python train.py --num_hidden_layers=9 --n_experts=16 --experts_per_token=1 --hidden_act="squared_relu" --moe_layers=[1, 2, 3, 4, 5, 6, 7, 8] --normalize_top_k=false --balance_loss=0.00114 --lr_router=0.00119 --vocab_size=32768 --norm="rmsnorm" --norm_eps=1e-06 --beta2=0.99 --max_steps=4630
Below are experts of layer 4 (counted from 0) of a mixture-of-experts language model. Rows are named router (the router's row for the expert), up (a neuron's input weights, with its number), down (a neuron's output weights, with its number) and show model dimensions 0-191. Each number is 128 + 32 x the weight over its row's rms, rounded and kept within 0 to 255. Numbers have three digits each.
After each expert's rows: "comes before" lists some tokens at least twice as common just after its tokens as in all text. This comes from a sample of Wikipedia text that the model never trained on. Tokens count by the router's weight.

# expert 13
router:143114146097097110120126058116135146111148114105111080095165138186109125100097125120099110110088150093137084205113173112086121131141150110150160098169159116117156146208123123051153111123119036195176081146163071104083155112133107125098224125120153104146166133180133115064128145111122089068192111069132106106113139140145106104143089161114153073144079087143160134121129131095147099124185151161142147139129115075129140039150148102133166097094094128081170107186100112198114126098100139139120163164165106095142145121099073146177111116117144184126147125127165132148134102084123148146
up5:158138105145024163135131092104123134140180117117130078106096128090064141058117111182109143171155139121101094148140167141138100124111121119126221129119124132184175164100150129128118066061105066120127121130130062125041121100121143098149133095152144134143119090153091151109160153104127107138138124112154067170146167157185148149111106145180197021075058121133118107136165123135139118117105139112189188127194155083111125149135130139120141128138069035127105098132143158197165131142140101134129141136094131139151115138145147123139099081123128104155179088119149164107112134123132128157
down5:076119134111206099128091152098193109165080167162124108143073117101097163199179112130149116144130113143209142130102114197125148119136150144130118119127102229114077136193131128147109145171151110124096096130135143168149084128090129091128089119123118136066176128152083116088117110120159108104112205135124129118187129163137080101133124119146151157087142088138104124127119112170115102121122160115129133098134129190106166205219097146104119130072110127119160194125112128119143138146044072148106126138167149143127129110142089103128140122076197115161096115162136079098119111082150145210
up6:170170209118143133123132103100107089165132116203128069133139175126137112069116141155109133109084132132154104126098016128178128199131158179104143096188151139143143134101175104144128147145104157130077176127141157159111107153124128157136153126111139116103118116147093170138121192133127083145122186120094137186169137127023126091127117122119117137142074118099109150136132199087079160179122175174121134060116093005112116145132073120112146129112130145183175159137122120168121121125095087154153144140135068152146191121189118118128117109111109115118161152114145138169129159104127126124
down6:122135125129127117105141180127135109121124128106207197135134125145114119197169152138103114133134112083136131079124118127133122016115151134115121145129094126147123115129123100067077161116120087195231139142108054189114106139127106073120126102162118127214130128101113126171114157105107095146080137126119082145127117147220131085096173125130130140205138109085138132141127084144154128120112128130154133202152134181094132141109131131129169179183146166150184159124202135087180134136078131094117104123114121125059140107156124127114105132128065136140099138168167138212148157164151091127
up7:130133128094071131131129063128111160123110177129085144096117040155137096210128144163092118075081113131133067109124144152130124114135099140125119152121133070110148129105120119068136099134126127141129056140107124179146143112117055172156133116129100139064109151114169139172104161078139202146137072145144148106118163151103102131123157129172124127139136081111116091138139045102121131101129159134125121107123125125208158111193125121149073127132103136156138140133101094163142108072106170133220195127166153136127191125157128125139037087179191117118137179053163125113075091107142134141
down7:154157128125093193197155160124131107154092172130119128116149142139177140100098132136074078119152128122107187125108114138117139086118135216108059148160159143144122090103157102123165134103186083059141142103129125119137152154134087065095171175127204134086166158084170168113093133205131190151139147100115180139087097143185087091127069115144163124130167106148158086127144135118128111123078110125127114105120142150190155140112156130158131100120070126165139167112122120155112113110154112130114106098064033063117110117143119140180130117082105147134127118135140132146146119245094146159
comes before: "\n", ", ", "s ", "\n\n", "-", "\\"

# expert 0
router:118132134145140138113135113125138126154122199139129083133201138137151092174195153222130127196154144168153131154095105105090125138125133113131074117137072116124157125090117124162113125118145117113071118133123132077150146082140127094111100144055149163078101113207123115145146090192147119089120098153143169136107139091167137086100171174113128137075104111102145143126151180101082170088126122102097119137118137141119089058127139124130108106096144130078098104147095062095129108109140127132090142137085163080120166164124061081148216086124222092194114144190144104154113063114097103118
up3:117135159117107068132121124137141109166143129177127136136196166135165128118131137144185122119125111116124109109115116126131133151119127127109083131133117136111191080115114115199135161101111125126131071143135089103127126085210179104125120127128071094120139123120133239043212110112092183153129116096133156085132135163127145153081213095127138074117135084118114129089087136155133134147066168089141077255110137124100119127095130109164123092173135113091121117098131127076158148105066051129167155122164088137137124118127172119165087142130136150163148112127140131126126138101111086053
down3:186123132074131160152126119089140125113132131108143142140106044089100092157172177104117052100185132118127153178112164170123087207129171135125137170123109113140086102094213152143096116138068124129113051080170168118107131167130121105154174131179129128111109137092173128132138229115187126081124156170177195115139115113142126126143125117112131130111090149149150130137121144119092128128133172166152085145128109136099115112134048138156059138131129123116155171108129078154082097150103123119134158121117095199128164075164151168132123161124074090141135174107075051115098133172172110136
up4:119123166105149134140136148071171114156094141128133144101141127169123107167065123101054114123152103130133139135137192139130100188118080129114090139151130162092163130087078122122179059164091099082062087137155067096152107128207132125142077093100131098141076144150129114109154139147124127130137146132107138138162163087144061195131147194113130120119115138194161104168049090117107156156125133172166149154116110125129170119111119080179075100174091161132133105102128121148127121181139168093126090064165159125140184128090173140151217111185198117101129157155094133174110146125086138104
down4:151104129163127109118125120225069174118127113134138098133140101130135152137115136197152122142122101123117120106068095138122108148091159127167132131206107111117130116153146131102114161160130164186126178053104140178131133086128097126189165133147156137143172126153178122126133061127185124118093139082142126126131119120153164129025110122099065222130182172105105102136181133053132081151139174081090122191130078167127119138098127094130147156130120134106083128196108080077135162127127119128127129153073158120188127124155128113123116155121125117157130115140124132112126222128209134072
up5:075099115110121117136135136128149163098103111141107158120141130098146103129146125139063225082158133149127140067128126092109148107134098160128112138127139131175129115104094109122150113164147156107190063043160115104158096145147150109186133115146140138133059131184130109198174117163084125112154102136088167135107075135108111148139191142138127115140136121163178127114165117098180124131170117130116118112129173015170136100170162155065120071151133096123131116164132160124008117155134127151093141185114119189156103137093139059124194182121129156107141128160170138161097140141155159087
down5:103186136109100163169164096108112128170177051139090107176135099159164137091127084071132143116121139184129167081123149124102030117142124104149128139125110128158146148131123123105207109126228143144128093096166121139214188147110091136174109167123093086148115132135138147118177142099126206118128121130112123129121102120048136144153139132130125190130147188122120064115128105074139113129138146094121109129109152061142122104071105128078113145182196091131132081138127114190177113143155093176085137115109125113127121124119146097072138098106070153147125097114133132056156116098087088114
comes before: "to ", "in ", "the ", "by ", "on ", "as "

# expert 14
router:104136091124144182123126106099104155099103177087099138146128132233103110158160103143129114194122152150179088164095111119082182175128136080094149137047142184067133155150195140151073156124103064129175142118081088125121156127047139128120131113099158095105168161103141107091165137140151107120126080090117076108199150209111123192133103151112132101143129106127090141135110142122137198112111147109141121136115095147138071136137177116166100121121162174164132103151097106129131147090132138117117169143138148074119128096155188066153129157196120115091148106107109112116140062143085070133
up3:101067121159162188133162120075147119124126152083129207154102157128188149146139117165076123136096125079146141086130166170093097140146127117155166182202153101168146217136122150076153127118102141123089101090090086150146119085102122148151191165075085151131143136106083155100072159134167142050108146142163145116121134103148076145107113103090132136087073129165086100164099121075117149084103130130144127041118151139139130108185128120115117176132094150134085105135127177125125085178125130151174153136123101136120118144107125113057136191182067112062180120112131139132112116152099182142
down3:149208129145129166100102180111129110105125095130111110176069108131053097144122124082139110128122135131200135076108097165131080048112103113084093116128149117114121073120177134180130138123116164152110073125138078128056176121150122129128104128183123186144090122157123128106138102134139187099040153149116132101096102140128151158145101102123080145070135129082182087119144187121125140144139075123083099165126141128128142205124101132131084164142117116128126122156073129126147186144161136100120130053104117102167155159156060102149088100056128095208156167109123125128160101130108058137
up4:117118142124156098033108123112184133102119101111134128146152126137127129127174198122163161147114036127102115120107138135093143143136147161120114096106143137138094130188124129168111136138145082074161131167113138111147111109124042149102126101137096108088131170052125050127155117117127116124164091103161133200140131117072151137086131115149204169080127125080124131159149147130121114114131152125161050134181150142103155078155096123153130110133201168110147116130103119105124145124090114075150127150138071193121089073123174162129058142122130148095145189170185159159098200182081074139
down4:158131115117128150123177080159127182126125206087124229099084194153105130115126116125172160115099204126151168072154119111144121144127142152108125117159160103121129144118172109115113082165093127169166153133152122130102165179140122050109117161106098128135129122086129144102131151081139113115142169134158058076129092070110151176135149145076127158159124135172134127129130131080190116153127127095139155134126123058131108096132127125134147106176168120078023162137130118116144020135107193166127127185084135137206160129129129073132178140129107094121103106103122093144157082106144096122
up5:123149150124103138158106112128092124108135096131033160133123132152168161141157108175105109090126127053141081192140090131072122125150162116138115124138120134129165134131140167122108129128154101100100148127046154144094076134137107140125127101125162144146169121116192109127114090132121160133117178144129130113130100058103139131140126110173142095139072178082130174090116123128159167102130131178116142136177119132063102199136169128100138186141167113157138029128088032201116122098127127087132150150074163120197121141090083174127139077080172129120164204136129162127062166124141078101
down5:118131111133101138092129155159118126130141138121157120114134089170153204119134116129153067151092042135178189104096131131134152125127156067143081092140192110125132136171134091102112206122127132087085139133127150088091064122120146130133153129122117192126095102102097109210124170127133147129048193167154152086077136127177105091093103061084125106144123067115135146099140133107170147188186180089125112102064149101148134109135126175130122101165144094103133114131125134156131155086131128113051099125204139163130141153142138151211124113146142128167170065156125165170125150192141123137
comes before: "The ", "\n\n", "In ", "He ", "==", "It "

# expert 6
router:156165125088115148120127135125093220088129176145156157137125121187171100128128142154195121153122151117093111163145085172130175133157127131094193078162092147127130175134113153126096089112119091155127108090135083132040136128112104157172154175062140125099153167153179123079193080093148124121093131132070136143135106225147139218079155165135109074083102103085071158142137137190132124087134126103129141137117057179100105171120098098153118078141108107179093160149126149177141173117163110123135109131164166105164122130118121151103131110132150156147150115149099131156126094055150111151
up1:140136097130156122139034125143123128172146115089154179121146123111138103059169121131133116181099063120138208120138098095195131160107121076185111139143133109153104223196141065109101151144170164141113134122128084126136104109136129125073167100115079094096129104119123116119133145115116172152177130103134093148168147119137131145112117217154140149158067120125145172126126169134139118116113140140161145178110098069128127167082199111138145198154132129113157161143142146125080232128189134123108171130106115128091178115126089124134123119147126123123048174132133064154135181076121149092
down1:163104111093131064128096128140142138125178137137100115154164126128116128090124148135127082128209130171096191135121133168122081114121074172094131107163090176128044079164103128135139097128046126130124125124148148113074135149102096151130147128117129124106112143109182133160164145127112077161170125068155145120145134103102130128099199042043145162130141188154134090147151057108143131097114077173111109134138110162150157127119126125112108195113127144156145181179101087111146131121159189125120084109180131125159132152129108147117132106131018143191164170125109108075159107179148125063
up2:134126130126090145058128135140145200176100182080148131104120092154117114136110130176140102120136125122084142091087128227132176132135095122131132140142174189140152139149182106105037152126090133159135080135143133128126136172129140090133127125143113127134159158152193136194173155107112140170171122135150130109107147127115139131085174086155113114145153200147055135111096149077165152108198053125082160125173145134125109131113158156147185171160057134146133107150059110093117121159128124120132100060200105105119113140113131156129149110113144069083117138067141206115110139131195129097
down2:145105083146108115144203150157120161159192132127077110155107148166116109147139121124189080133139128147153123126187117117105142124091153155067146172107122099148122166114153136123123170112158156103187076109175093150122117167128172150136127143074130058148088137133083160056189089130139065103073127129134078125097136125063086151133121116154138081143165129123164095093139172181098134138116141177086139151124136152109122151123080143082047198098157079131134119157105096126131173121157148123146127156125166135054080121125152205128129174127144085045087122147111161106111071139191124099
up3:101084064113065119108139115118192099112105170029135131076154119104186091133146139098154127113126106055070110155159136120086170098193181158133112129114112175151140140131128158117052117102126145150129131081145150049150091100127126146155144111122123130122092152170156099178110157139112069130094176116128158137196135098134152155082093141123108073113164081163097140127118138124130125115123116133132107088154126103059130120155093049130197168133103133120130165178132157179190162122116125144145115207124129128151092119102139117181136056132165137132169085185098142178129123122134078104
down3:196128130108131104121112133161128118118144098138127141132155094102129099113157113099128134183123150127123188130142154129051110197130150136168128158140082147075136078145131168135121111124131145148124123070066131079032127236073156116154160162195107092099138129133160134087153142130141143137074135151116071133136123138181155060109106120101105098138113155089161109144098112161087058132118174131069097151150191165145128119134138174132128122142136121130133083104150132111092171157128164112109198125157064123135135145147122098129165090150068204091223130099148115183177132104115094149
comes before: "and ", "the ", "which ", "but ", "he ", "a "

# expert 1
router:136120113120138159120161154117169152121137154102105159130093119125099076155074124121128144133156126190116071087084203167122189096145135106114106120089147153084118137094143019113105149139132116109088121109116134126111132191148157143143131160068134092153101096145149147097173110088157129118104111146178050166119111161121108159096211088104132125115091175070109148145088143111154164165098101168133159140117157088086136133147143126125110048146115136130145087142121160098199144173170109104142139095198113125106117137182142135175119166155150110078069121127121072135148013071155121123
up3:136170213153125120151125080130159125172128073100133148152120153201068162102137120129185179073138170136078130120120165140123173133123107095132137089112126227107090126074153126123113173169108146095126129130123124098095133137120155141195138163107099101128190177195120128137047173078123152124128106181190117144093132121080138132114129137072133199152111128125130064177082117178126083126147144113139114185134085130065145139154152117075133177129118137170133112128117131164075126124126154177110099066136065150124126121156131131124120098097084126147140111179158144131170183137190154152
down3:174089126166124081210139109131142126131113097103067133189132123122118212156114107112122090139108169143083126107147073114129128176117149103106044084115160122130181131146114171209099209152111183109140192129123123096070106109118091135142123127090084146088119126141125154100134207167113143111136142173120130135158140120127119157149116097127120168160089189143137095175132151124135103131103129127147101133168096130090131127143095139078150201142127122075125130126115130112122146169136106154133101107090112128115109124126160049166129191122101087251078124167134059128129154133142195112
up4:109119154145211116128119101133135170124100094140112090124089135093117131131118151126190133189066143123139076157133089192146060093212117119111146153153126086127093120071177108163131188134170088128149135081174138125134138128143126122129161167185119139150152108055171101122123146108115141129134138125082083085152126129095134204152058113139115106178143115124133159131140054133128119130177153170092067127157134136115114159171110126110195142157168153166147134185147114136153135118129154105255130139116104157081128116127103163088095118141170123126098119142145088184131098144189126095
down4:117133113127133092102076142105120114118217121121085116123156085138175174144112111227063129135129147171089174132119122108135127108127129126132073127122116120129163140118146133069135126146142111065128064123048143120132128144134064115097127171157133114124140110123111119141126132123151110182086090191164116130117161123139188132164136124128097148140114134178121097137149157094164101105205181122146174108130127146127126152181122106161059188022081127115121133079096144093147108077106142112089114153131139137162162095097138032208115065146191150102124133129103168111101130152147161187
up5:124197109130114114104135116135116103116160092108114116109066116088130090121111140179147159129218088125130144119110106139129126115105143111080135139150153153114148116088160135097164124128133134148140199158182127094139130183145169180131211107072100141123059091167135151166172128129167095079157084141104117136108166090134064200116120136064149094124119138101141126128131123123082172124126205128167128112103109103215120136039121144153098069108089130131147090105150132113127117242152176129132133032158099119121170126132114130137150141137130189110109144143147172124175106170143151155
down5:116125129179161189102146179137054138096155142119154117145148216123130128133175141045151108131099130089151115020209127129136170050065128190099146142119114146132127093163126147135099118154095127111107127072130112164125135113123081123131107175122135127175099130181122126126124148135138142125124133120187147123183010159135112159131128130120091134191132123147149107132145176137173109136157156125100133129124116124178101133152125126125147164131101135132103112109128122133158105061152033123164119157061118152177129128093071087140129149151155100147124156126111019126135105130168165109
comes before: "of ", "in ", "and ", "(", "was ", "for "

# expert 2
router:152089073126112132132145202114069115109184191077080146127149144150053077101184164117179102241132091136109098107140097135145171172144088160166144125105109119085149126177132082158089107076183098080157092190142143159150147115058119145165188125112166139106143121143128152095120118121137119133150144134116136102147130169122114119106185127137142092148127161126123141089135154092080197160176120151137153165142156088133061129111145157025097121159159109111113134153131128091183143125106118126133137160110113094166171126122157123101124140103149083087113137092149074079103105132154097078
up3:070131106115117084137084125147178113111123128142111127142129120107112130160156079173089160116171142086109122125028128150135126122114167129179161139056191106123119177102148149148179146110164124108140135145176128046086179098142154082001110115200119110190175103155173144134226121111217109138166108145122165081155112124117125151135122129159121065153098072118109185127101102123149134055143126172098133161133128113135126116148145132121133168116147143136142161098114131061121125095126128128106141109140129062084090118125121185111116110132149180102155120095148168119089113129114127101
down3:142130152138195072153136134088140142161112073100172106125091129132126138136131143126156226104093135119123118098167143124109077060169134102114100139158135122092139128119100117064151124171168116112132080090134077161142119121149226176115119141135114131070113088125173142123083119141117119178141115092155121137132133066130120107175119107151121146139200120070153127127166122145156104135140075206075105129172081143169124147128184134124091102133125082118182157183113134182101121110168108207128098090117067123106240190145100133163120119135067170079094117111113150121115126137135121129
up4:132107118149121120145150134147121121108137122128083130090150125078113167140189173159132124147109130110146165129101120105184119115119149126128121091083070124033106170128118044140137125207123119136139146107128099148150123174155151119126131124097205144139138121171120105088145142158128117156162151134117092145142106036130132068112061120151110127132255070182115101094114134112143111143070096088133099124110128153117167136150117087098130094097216132224073136148116111146114121115092121105125200142143115119172139138105133098193137156149080138122091141174166092104186126127120140068
down4:121104082057118113118118122125084149160146078141074082139088149121106079065143160077128134143137118176125123134133113176113122137134113130061185143139098117124141126129088180120120123152185133126138130130123143061157106036208147186181141105136129119106122133173117210127126091163087123126126173115128118189073159212152121164131122128128054124138145116084109106108124139154111143116180178115155199192092147131126070146126121129106149140142105119131090147146169133151148091098141196122184123144089226122126157142141181091105125112090129140084119131085193108148105164110119129160
up5:152094031120090080157193183125141140113155108163123138126123167101121136114115114121144137100153105114074148150109165141055157142129194100175160073141067159156128125118134088135119154068108103120059149156160150171166177111106140116146129163174211129092075153128127092181031114143078094128126128131128122091195110128136142102092084091113120154145126104104125148127132147128135110144117090131105122140150113122204092113078114161134126132148136134151139110119145108163099149187136137146100135083210128152195101092085144115117092101128130120146209068076132089110059140096114158122
down5:130128078155140123182129117140057137070202142128148164132065129123106131127121080089161148214187136132075036164195097111114103164107100184153056142115129152138123158132130132133139181198131077158116134197098088112120130131108112119106093123145071168187125138153158137092126129129172137099156118105101120142088052145078100045134104118101026082148141138129122165131130122127154113078109166099185187154099127141147125127110206128161130164082144108123110120122100110119119127148126123141112093093134108138146188128121140121143113128137110126110118136138128150211146102123175118127
comes before: "0", "4", "9", "5", "8", "2"

# expert 4
router:157160160117146145133141132125170137125127127169084062079140176130133158130170133142108148118109072077094123179043154169137145135109116146105120178132113114152125108094099076105102060067132103117136130079124092110076117208126150190157107186147139101139183106113125116145136145113060122116107115132113122205146122138165081196216134163096118150135093154115151140112139111091084142150169140168149128125154157128096112148173162118118125116073137105052131113103181091123133114124162123104120181125117142114119232139120115164127168141122150159141110099113153157125141009114143103076
up3:101109198154129161041181089137095123149087202129113131156128149064146125156113142123163133094120122124122113139158098112144113127185138130146151158158126058140196168114152124114130140106094095118046115119080092118129137167120129119153125080113112112116141133123140145139160132155134093148129010110129127147188167147110122136129139165132193138123095105126108129155103141119107126171173185132153150031128141243135162123133127150092059123141157114127134128108155124152155131156129123117161125109111119102154115087127073210059159172131091092126129173131127125128138137226081114105
down3:128120132180053119217129121154079091139133129109150152141117131179171135123127195092208140148145056128031093131180138111131121123152131135083133125112112195071121172131135115150092128121138164166138111116126134140100085111112130125106142128129128070097105085132207110087143127147178102121138147137133131129108218090058114145131151141151095075113138113139125184216181120132175146180128160118120158122116110160093120114128051059177151147098164104112106133144075139114128115067120121131133101124119135128115173167138117143102087117067148085137119083149119111109067191129147134143
up4:137123087119022163072108108146158095057108172110129109190137139121075110127141103156121096146128120128041117125135147151138131125137163141132106123128159097077106106146177134143128204114171111133135085117090066137097138127106106085181129088123131149151190100123127120104128157126128136108145148071139184070090167114087137107114125123106127167128112134174115097080149126120102142100163126156116097118075093141126129110206092129130177111081083126185118108080080113104071114165074171138130178121099139183157128117152104143131109147137189095071074131034115104092152129139209098114
down4:104124139130204129040126147131128142155135161141161128140109029087062089197169105136126130106137121200146197133122082129126098115129128071175051146086116127132086146019135161180169119127159122133136138132153155128087155127076152168121124096110101140058118132126138180129110151136117225110114034165128124159141119123120125155147112136140127165133089091129107122164143124123096151137155097123166120139127144180156129142076137102136078146118114112130147091159190140134136146123127111127167070129135057166147123119183161218130141142183131129158134127099156106113094118146112104148
up5:151118146107180162117140123113131066113171131181068108135141137146119131075088131121127121115073204130129130195138143148128121117123142056118137130115124125088076162118123148116162147149128210070131113150137122148142055131181078072068144132166125152120137119068172127108193149149127072156163123104127125129134120084114115090078103109104145124142142134130118076151127143125169117124112128137124170167158134137130191117113118154127131150123131141020154132149168139146123106126127128118057058120109082097116058136118088102125144192092130028114179144235129140139062129149124106133
down5:165134161094185138158122137128105128070177126155105125088120134129099167077142158106099079180125079151114163174135131132125142127126108229117086097095131188115159138141074158119128168101150114096159125183164092116152169127120130127106089113155117214108142141091123107067070143106127069121168140123139126134139115159133107075131132156130122117116040106138092125155206085114062109139123162118141110147100151141130129169143113227129126135076130104161165119133139125055117176128083111147110177171144197157160107141113136153135090124145080198132147167196139111078177139094155127148
comes before: "| ", "(", "|", "– ", "=", "/ "

# expert 8
router:101120113095094116134178194113126132151152083118131126125124113107159165154107073202096122145148094128138088138131140118112145151114119108119128142175129135159165154107224147144108092127111138171106119155088161080129141117095121108107193194100112148077151186113085144125160139167081151140114112095134117190098190107136151136078137179128095176150081146109101101207156097093154113144128143121136145165105079139078109049120137171105137156178072163088118145095090152174229133116072080124189127147104132142067115127099103134126132173106117177096161140147127108101109141179061121098
up1:129114117141177141178130135100104170196131128116102194158137097122117135153110058187134186132098153229136201102162137103155161149062203108142125128126128073120082126126129122108092174127129091137154124133231167153129127128160122108130097117159121172121102133088132107122148100114125102133130081126105095161091160089137196123127133204121083094147141143136129125140136090141085153115124110103165119116140113069118202135155063117109125163174121147197134141122110102123089133151196110098116113130127152060131110134129193126177109124137191165099123122119121189065189089150151126111
down1:141134188093124128044112084104117078107102139146120112147115101160127159075212167031084117192138182132101195130108133141121155043171123149139143105089101145114109127117136045087128119155145194120127161146139131141129123132117087177193201160147101130143162132134169118101091144125112114125164122127137137086122071180121158152127123112168128137146146128090108074085131167144201131084092088093131150093087191133126121119162096147156135091088105104119092159140111118137129128074088118169147154068095132178106173104130106151129147129122102159124139119094082128143125193102058120111
up2:082089117130124127107123158081103112130124111142139130129138116149108077150104152135149086170115133114170124128057184169127191172124176125088128157136140081161148136107148022100128139089114134081130201145138136182104103141123141119183128118143120096138173128123120129100135056118129156104106099127163127155158162152206130122130137129133060096119105123082145160157152183142117082120111126144130116068110102123199091115151078163142108099070110113122172124121101149091206183085158216127147210188112128146056125126121041122122159144106117172136117136114116125123137193086158127111
down2:123080169133115116153138123132173108102099123144111145040146118144053255113132168078116102140155114084037159135126090104100083141144135084119127116102107192156123124130155143112124139146153111164147150085117134143125205165143081165173082132111109120125125126098136130147123110182135131095119186200074131184153220114115151148128144128113125083139126128130143075115122137119128102191167159100165145204107123139117101127120099129155056150126131100139141085096217131177111086085127131136184120121128160099122136113127110162124129155131141136110095106115154126214129137126134130129
up3:075052120152113000126147126143108220118129124160088112044123098111101133139078144131128119149121149152152132149069115138084158206085162084071121126124126080051174080121153115157136118166146123172125138113110144135117060122108121076113093148146119121128101170107150107138172118132109088150135155115105168120093118148143129150103124097110045131121108126173104110140112077131074133029124126114132163128159130132178094137131154157122167117136161172134079115119141119127169066101065106133163155122105118108136115104079101086126114182118121146131165070164128132122140125160131127128
down3:126103165147084127151115154129085165137182108103148106112063088120122172133110106135141123129111125092164160049127137135125125128106172164179131100122113150133155109075202106083125127119103136121205168128099048144131129125124163174185163095148158079152168112094127139126134170130092070127128160156115169109168154150118118161070186157072143121141159213133160145145129119155126073128139087115156126129100143118039164116084140127102139216083135093109112127095096126140121125167114052075146155161156192157112117059130192141137149107130094138122146053114142124132126074125147079142
comes before: "the ", "a ", ",", "his ", "its ", "their "

# expert 5
router:064074112149164149140144177105149117141125187138032040117147160154124090074142120134114148122094128149106136120103108184105122088146111076099171080152103083085121232149127135123143164161150065121056138149158152070081118110109093111107134121130131148110073185143113150130129069142136080093147112123163072133142159119090132161103139110124053177116142102082141101111165137143135137121112128145093148167122146153104153173110134119134112114162107118127178074138157156095118131141085124169096182118110156142128104126153143190135123149110126084055059136181134109099169106078061120141
up3:128110145083087143064125177150127179137127078141140126139119136126179115119236127158104096140123076148131157142167123136092117115134130140118127138118189079102141176157129130124097170124132134157111153108095119163103143115138128087084148130099146158104136099125107124150156190076110137077110067092056085123119113106114094127150150140124149088140126177059066134164151168131101145165082105161129165125113105128137143173132085125123066124146055149105128109221152118103138145141117225038054150123125134089131129117129071065140149179140148125124131118129131146167137082058103193114
down3:136160146149200117128137108130152080136139112161075125128098110070028067152118145083151139107117183165127118081115148191153124116142141124091121105160129127099100112115108125111132121150134144140093144169131166129255127162125119100168122162156092094162172132111059111129097096125157108132147219138109166126152102161134145104122136133185059115136197057123131110153138126104136133133148135097190165129152084117111200154054127130154069130117137149120175074124128187129099137093134087094127128113219119108133103162095113170129136108103070120130122131126128138097174174138129136123
up4:154126179138156150119125133089150133188120136109203179137070147167078134125065104112133144101130075120121128116126169129147116102126150155096077111096139156140134171135127149128171135115128101117128146140049089111155111108091089135158107127090045174187127069126116103159121112142136059099124100142142162157089085095192079120127149125170095109024134149076105116154128212120105152080137128166131114048109130089071151109161130156136123128137094141130165143155129147110078163105133081123130143131105074109119141131143170123125144137125179100056163198133071140072088110120055131133
down4:149157089143105093063116097076207122105162184139120118128073128152085128114148121107145129108184108115223113148094176175127120148141161117116168195105149134143065112184127121166134132186134119152117127116141088152085082149120164135156137092129099121201103131120179123134094153120090133131130134156119081065166107114055140149222195159103116152164126105170100208162100160125057141077125187092142085143187123119102134191116123100100133166108133145121125120150127142139112172107121163165127172139133153119141158149143131172175126105115099116059133142093149089117130158090107095141
up5:119086153122185189139136179010123147109129158110105129163153114123125110128125147088127116096148200149119115181069067182129112148124144122135098098128130080126118183131142097130143146121182071129132115203123118103139158180116087124184097146128146118108205149227102114229087126131108136177130101121134122120137137130100154108107118133152097182146055157114056135118135130101141138103105136139113151162132127127109118136084082125131116183173120173126106135132176119167078129095085115145158161101184087120105110126085120131121172111095186159112144156097124094090090143056117167134
down5:151122140166175104044168060212114146109138172123139129206113161084120079199092168093133111211120124125149170127160128126129158135117125162102146142100186092151175141135124077128118145116137136116079102097079134151105181113113166096127131177134150136093147122120131131159142152110077085135168135129087154043124120099133127172142118118125092165133152144056106126129142128146159122137092176125126204186174098152187148119156078114074105097155124140074112122124127137180135128101149075112121111152126099142088122216107071110095136072136125131157139162092092089134087152191140131123
comes before: ", ", ". ", ": ", ".", "-", "\" "